{
  "hidden_size": 128,
  "n_experts": 64,
  "d_shared_expert": 0,
  "moe_layers": [1, 2, 3, 4, 5, 6, 7],
  "router_score": "softmax",
  "balance_loss": 0.000184,
  "vocab_size": 1286,
  "learning_rate": 0.00682,
  "beta1": 0.95,
  "beta2": 0.95,
  "dataset": "wikipedia_en"
}
Below are experts of layer 3 (counted from 0) of a mixture-of-experts language model. Rows are named router (the router's row for the expert), gate (a neuron's input weights, with its number), up (a neuron's input weights, with its number), down (a neuron's output weights, with its number) and show model dimensions 0-127. Each number is 500 + 25 x the weight over its row's rms, rounded and kept within 0 to 999. Numbers have three digits each.
After each expert's rows: a language model's description of what the expert responds to. This comes from a sample of Wikipedia text that the model never trained on.

# expert 21
router:427555510493481503501508493523494545502497519522508487488462509481489541485476467486512520484526498505487506485495469473506497511527567476535498467533482476542505491514519525498516502512517487478467480472565490470514530497481515504475489467545536493517452528533482500499518523515520531466539522487510529500505501478530500501489502500546490502447494474514558529463483503476471453482492
gate2:505458468496470489484507491503550501467530533518528467530475486485511509493494491518471485483544452525497495505452497533515530500537535500518443489463471504461539493483476455462525489480479508461527519519523498518475506500511501491503482491497480536494523512539489547503506498521502490525550464469498532481445486494512477500504494527527537526516545507468483493495488509533555476545487
up2:491473533536494526519513514490482550527477519475513504477473475489506479531470477486561514491526437479477449467486495536529502515512476490508504519481514500486485487507514519508517505478514509498516520575469488500543473477482506505502510521477511527464492483476492498495495505496493541547518449449522470484523490499522485534475525568550519459505491524476523523500511497486539490487535
down2:537511487492466503515489475511478458443551477490495485509492501480475528465513525514509497526453477496511503500507518528524548500475486519508460520501491472509514514438550503466484499548466510466499535503518527483515506472487517523492485556523460514471504521488520542530502497447499479510479502546507485519489488499489498519502512488442489506534499479465517452466485460516462503508456
gate3:446509488529494499514455542535488507514494499487455512511472521498520480508479508467525544515468533497522533518518484512485480538493509507490530469487473505496497537536460510460495523498519473600460474514469530475498544519485488502490446502481497489534484534495502509477512510515513491482527504473524530488495518491506519464489526490461498486489495482505473530475442455471504535510488
up3:501518499502466484499537517527503548500503520508473524530480504497516494449511541526479501448491498498484487525496522467501527469489536514501511512510471522500476546507507489521496511510497501524510543499512504523511522495502498459464522508479513493526476488485483486507466472495508487521463506522511486588605516481500503504545480519533538497478511429481534519486514492507495479529461
down3:513523516478530513496520506500527528483542466493490533525486487498478552481509514529483504528481482464506491449499519492486487489464492503495524499469447528527501524517508439489479493516508502487501475472502479490523483430522508498481490557497499491528493523488554549463486478470492500454518496499537464482447479498490509509523517531456515484467523481495533517508467526472541476471539
What it handles: Word ending ing and short function words inside running text and titles, such as Missing, using, leaving, with, on, and.

# expert 11
router:488483518454521501477492498499453503537506499432509503504509509516490560514450457496470498500482543487526527485424521505518471474459507497510505463487483520507508537486477505470498518516492498498494523499538474551503501469472535492502513490486524495507459490541549487479489475548543475519505517424501515476477508480494504452483487494491477532479523500519491502469482505496486498517527
gate1:517497487521480508519525462558515456455484505494510482497514530471471495524451482530486494503448515488438532519476460490550529520524502520506483486506548539510501518455485521527527527479465474497488508506560482500493491554496536507524493515507523504476508496542478468500478494480450513548524501482491476488487505448500473488521475493503496483458475485498534521499520535507483479494501
up1:519534543516483509512511481542485489479549496514481500504513470488542553510536471503478482512508471469485505518535523468490478513506507533496497492504475502463452508508532528496492454515470506484549485433505458502514501519522510510483455529522509500501503497474483473478520526496522539480502489480486485463500480539435502485531513531449478511479496505465551501507488439490525495462501
down1:521467481494500534512518500470490508432497536506496500521528508525451499491535516508472523519490476497500491476522499493477514482498506536480503453504534525547531528547499490475551493542477473452533485511493498504448479486464468507502484509490510482514496517524468502485500526480512512485488511549518487476502495504457510476454534531504501496492528517538466433472513468494514555548508
gate2:535474516452485493480498490508479550490533471516476472496487491490546467480485535503485490487505499487509490541541485480488500451504524507500522505471494498477510500502494479512467469499507477542498482498486527477534465506462496496480513468561524468482465472467483508529585461474436504506516485527495511520494514485510455516500526499499550497474524448506481547485491502468503526487479
up2:443523481532519500478519498542485491526472538543501489470536496504498517443508513478509508542491494493515489483499563511471456489523501515492491448529445499513508475490514492569486504523499492489510518502475521523513525468499495501492493517443496466519470529509508471519491480538447508459475495440525482516498497513516490501566521491461517492506513486525454512508491497498495507513530
down2:521489512499498531495499510506476525508512508479508460518470480508487487492453457499490482470472525473501561480473463530534535527513478520460504519526504534501495506495529497505529533541528481499513523512531542488489481540539486458513522564517534472530520542502486504495490510548479516468510517537484466520490555501476493489492480492459499508496502466503532568501495478504533472533521
What it handles: Word pieces after a consonant that finish a word stem, such as quarterback, Woodland, Barack, great, Lieutenant, album.

# expert 51
router:458457485495505490548526459471503492469536509520474539491518490507529541567475500508491529502550479485525481492487485505489487485496493483484533539556497518512493538529521496491499503485508539504499509443488482504486510496458550499534476526460507443532482532487505460525510479529520502455483467491495517448505538484499531493483491501476468506517473507519478463543492504494498499511530
gate1:443500460568503553536487450493500489515531460464500482515492509560490447487495522494477488476503457506481494509489469511537480492559511500490502479530540484505514527495509503502500515478452502490501468525525508504482525540473516499545532503498476549483505505519495467493469536481479490495536496492476475499496481490519502524513490537477514538475487522513475475489501522508521429501495
up1:511498508514519554490514455499476484515499514484524545523526515520492520501514482550489548471541491532517538492516495460465485499489522537517436515448568451496484498495500477489480483489470473497513464474507480507503486483486524536513502519493472475499524482469475530516482489497500484468459528538535551493494477531479499503517524538517507499496509477548529541494494481525469494468515
down1:542494535522452478517482509479554500483507527517488551529508485490488479491481535499461499545458549513491507489492515506529463475486538506523530527447488516491505555517519495538494501526504508530473528450540529502463500499483497469466482515530542512470485520460472521507532452470481487481496510532477478514467500536499508490528509528468491538466492488504473506498474531486499501516481
gate2:520499522506513473519506506497537449491510497504553524507503500463479462516523523473514536475485508503529515532496536537503522510493511491502449542524467488461493522532544505486497534516460520482529527536510523526458491520491490492457519524448465507486488497501558506490449505575516513488507491513482458531494504486495517489467525506491498504495459522515555486507472474493538505504529
up2:519493519469465491500510504494503475498463484488524509483501496554504516514499527470513494494478523529521453512503485467488510489541505462466474454488500448600486479497499481490518501544506473496500500534526523447489490465496519449527500565485475482510440451484497493540478495524497496502528489492516496536512479478521500491460485521508478486508510509475521518525528496476524532511487
down2:491453492529486519467495528471462496492494519524487504552529520488479546471528498519538478487456501537544490484511496494479499522505512507467530505465535486538500528525497487512444463527484466498487511530499476504527447490497511500539507442519519462547490516512489526495501488495477441479509524487525520508478474488494446473454489488498525511512513531495491518538501529550471507493479
What it handles: Inner word pieces with consonant clusters like ch, ish, r, l, such as Branch, abstract, Kantonsarchäologie, Agriculture, Verlag.

# expert 19
router:468473482510511479518539497537480505510494555455508505508521488493503488490448503526502513509473526506499482519495529469494505496527507460488517467504471518527490510444559553511480501497554543467505450462523481470513526494507494478491490447517519511489483520536501487510503536560489524496512509503537505508533519487509510517531522541516529524460482483521571495500495469488481483501531
gate1:480504471511471517539465515545491516478509536500501498484474542462487530505484486508558544510486485506490482476491515498544509508493503513538500485511511532514459468517501531493506468499455473554507486526487488466515539532449508516517506513548512546512484455492495502523531492509529489511529528504522490538485490467524521524495516467536530471537556501496528486496483457474520505554511
up1:515494498538480485513518525493494541487559485509477480505478489491524508500490479493474497470539502502476434506474509540505539465484523459478505543476457509483516460494487474527498444463539508505503497498496477494470514494527533473518513546474494458486477434469504497509493487519505498505474477490548488522542488511520540502476498449481492480503439481496506483488479549503486485476477
down1:527513531493534501505496483509550471516467464489484489492514499484511499524461549484521504544530490533564531468532496492517530513513471522473467477498500502542502483446520544538511511510527467492484468480507514482534492509467552478533515506493495522495485498485483490504534518527529514508493519536534494526489544499497504495537476495532492446478561527481505484485491536555502524511523
gate2:510464484529500500512495507503508490487488491505520565498557496542481495458538514485524506546486548535520493507509538498495526513534540485494531513494494491490525483504494513483493476484458520503486461506486540533512559496529466543512478494492476500534503472498512526511466501455479481485531479509513469470537500531530516535530453441511531456527472508509492524495461477465488482475491
up2:530494486531499493485495473528495532497532454488490495470474503481467488475522532480501530501546484473574540485504562495531504484517530514468486502504516494468542500480560492531476503519473522487486500505504508516476482522480495472505482491507476503490483497475487496515522498533520536499524474540481514495522514509541523474574504496479492523498548542488518512570534479532475506502532
down2:551479494470484535522461510471484486505531482475533530515524520480497540513453519468469476544465483493489493479522520531519439500523498473520485500492526472461516476444500464493450486532501527511471492479541470506504511527472469554486514517469467508532485528558480499530500500516518487502507495496488512531568478481501513501487457480502494497487523493506504540507492465523498476496495
What it handles: The word and plus prepositions of, for, on, during, under, after joining noun phrases or clauses, e.g. "Housing and Communities".

# expert 25
router:452459503527510544479516480468508503487504474453508531495513514517465495543510461489478523517488501507512511435492491496507502471525512474556529487514499460490494532506486485513527519514480509552542536482501489519515462511471539496461499532503448491507516495510531477507500492486500479527434508482506508485481500491484486505522513518506512468503503525465518526556520503452498526579494
gate0:493453541508496525484484497503495493540470489476512493472505480500450452525461500504507510509497469485488467523508544509526495482476523483464479472498519550507495489477498504470519501469516515493483478475556487442482540522505534457491479463458527500494527521541533504496501489511491488492473511501434492500504485489465529509494482501398517469526492488473491508514535525505484506496520
up0:517440506503539509550482474513513513508459487491474490529503516522503468455463495496462523498457486513501475502518474487507480534508476462472513489476520485502481475500517512513461549484496523513491481522480515499546533469544491549509467494472497516523498524482459525491508469488518485507520478496440423544556475502455508472508508527498517481512509502521533502513511473500476522521477
down0:507497526511505509461514508530523496462503471524477515468530491504520488487462518534537489452514471493540518528502533471531518523528511520500503493486469537524517489526517515472511502495441514505445515485502495506467487446522466500493475466480491521506486504526517488529500517471491528517527475504508477534548504535513496473486508508488431445458514513529538488492494465464506499494567
gate1:500516527501506496496470491525494455518485444510520508502509512478451458530476459486482484507485463460492471523504507519502518513507496488491513438441505508530505492494477523451487473549475520494489489480491487504517533492480482496520509503471459507526453511477505450518537537505493508542489505493502498533522455456513490519511498444449549489473483514524475486509485455503537500536518
up1:467503482507510523526473522526520550526524510522493528456466510491501506507515508462506491501500464493501499523496476541528535533480503544526526498475500477500445522514442465484487503508504525531464508531534541528490509504449531524489492543534523499542530517471486491522487524437535499518517500517531483495482480470528497538503460493517465492526447500462468519500494502485472484509521
down1:517485512464471517495516531494496503579534514509471474519460505527510517510483494521521476464505527485501459529465526525468498525530485488510512484513568503484470506507476465531510446512457540488472481493476497497501516531514522490513569527478483529476504490489499533464511517497495521502521519516485501517465463490494502508461491512499441481537528511502511477510488467462540465502539
What it handles: Word-internal pieces in names and ordinary words, especially k, ol, id, ard, e.g. Cran-k-o, nec-k, v-ol-leyball, plus John.

# expert 61
router:510499538449485498496525551525543494508506482518501549510520502504526495495499508525513484487503484494490494489492496480500474508527521548457511553503506498457472511518491516483540519464502513480497544497535461495484470471531456470476495508487450511467563496490501494486487502514478474520532505535470518545493482510474487487517506559487535456516481543503492492496568538472492536482491
gate0:492503483511492478502531524511512460486518494497545548553481502474488484503498508511505469490523466518486488498506499497498493500535511536514474534543478523522500570475494491474416463499438536497508493474539480524465482483513471474480485512504497575519491505477500523529496467489491490499465518491482521533538528469523494521536484524481487460485491488500492483502528472501479458528522
up0:567482473500505484471522541499491490578490484485472449517503503527481515523484554479466478532492469487487502463483480535476500497495488536496474478525509506526492524498494472437471471523507498542528486510450502434481505488525487507507479498517526481505480511507517508510479505509529522518562461494514490526507481499499475459472518493505496475465557528506505487460501488504500465490505
down0:501491494476494497523517508513519452488491517480498508471495563485495462455489541500471528524516539468470507487528498518494473488477480464524521531461432506556494527538503468488472546502509491483509512495495502479512495508514508533501559473521474507520485492484546514490530475501471467460561462534479510472500503511488470513500546546489480520475484488472464515520498495498491518477470
gate1:552554562467524504490493494503507489493450518509513473499492532537470558534497507474486488469521517509513507507515547529471483567518505483480466484491500508529495474509505488508506541479489498507521489499520488501492523497493505476491482522459528527484490508515470455524459455471432463485464505508495510497493517508453501509503500502516525453495494511524521444454504514490520518510457
up1:535504514527503518488519498491445483534519484515515527456568487501492514526473497517495497494491475545521515508514497557505533523489462502550518521506449512489522494441480482476530479486468487504534450513481500526526481483460513483473527514494510468486528525521502515492510519529442510524490522520455542469537479450495492498471474511487519504486468500511502531467495523472526513507469
down1:510511520499499462478525507508545504490506505489514544503486495484475518518509500480494511505495524506484488511493504481533502511535506483541543524461521475502488509485482505459539508538495538488478491451496474513531542560494493493505478517488503493456516528502516519501524440450538480522480500544497494544533492528531516524471506481519492502542498546563513493539462484470428525502513
What it handles: Mid-word pieces like am, o, io, ra after a consonant, e.g. diagram, radio, Saavedra, plus film and com.

# expert 23
router:493488512491515469447515520460518514524486513525513484482540475545495529496501488490497432472544511523472494496511529523503463478531482503491507459505513479482497515529498485523475456447573533497491497489522479501496477507424497501548480488514526499511556497504491480444506492513522512501471502483491527485503522504518542514459491456504482510515508458535469493496503493503497471459487
gate2:484519525515491527505483454463528524502508479487515472479469530489504493489465479502493455489491459483536506469514542522502512557519480465478481489474504494460470533478483470542521521570471512443502483523530518475537508498489537491547481482483511485584479464480500466521507474524481499522515510502519489458516500479482501512473487505520490478492484467478524508530482473502514529507488
up2:471480471538514529518449491511473495505515474496501495463526476506530504525465481521479494536489487464519477493435566475505509484472477491480460457506490484507509499473503516515509503506475511497445470472512475550499509493477531516535455501504460494552490494509450502500492509511435502540516499505540494496471460476515497516505462475553520481509522484506513453491524489490492485502472
down2:473511452546492485523444518498481486481537490473520536477483497490532480523526477477505504504507477504523486507448501469460514503476503481477454510491436486525517481492479492497494509501489521519451465481529477503483541482518544524494482509521441507481524512468467502499542521492474489524505461457553484506470466504524473522543502498540496452488523483500465513507496510472494466504525
gate3:541463490498476470526542485496504510529477525495506490507527536471533502494487533489513524523500509528482528505489553533519484521482465486503476489461511487512530477560530466505534536472531494510492472520507495490477524540502532518478450467479504542513523505503526491454468525491470495516466493453521543494545497471475548515475526506529486490534540474510455483532491484492519515478500
up3:570505496522512522515501532498515503509496505527506466536513524499495543458490470535504514499503478534470481492462508468501468529478502544531483545523518551453502519522452502518477532491514495498522459462471465511478540530498489527489511560485491474533494515520515510522487507460445493486463504504514483556507504504466514482529504472502527480506499491481454464509514532497483507471488
down3:504485500480490449490502515532509508501469511523521479527462474493524524480485493479542500491540495487481477495491512511528514477485449528512495489533475505498538528506508468494516471514477506489515504491548507444463520497480515477462436415549511494522569494480484487448519494508483522499502479516496539462485510453487500501466523447508478528510472514494500525503496490501503479497459
What it handles: Compass words and final pieces of place or institution names, such as Far East, Grammar School, University, City, north.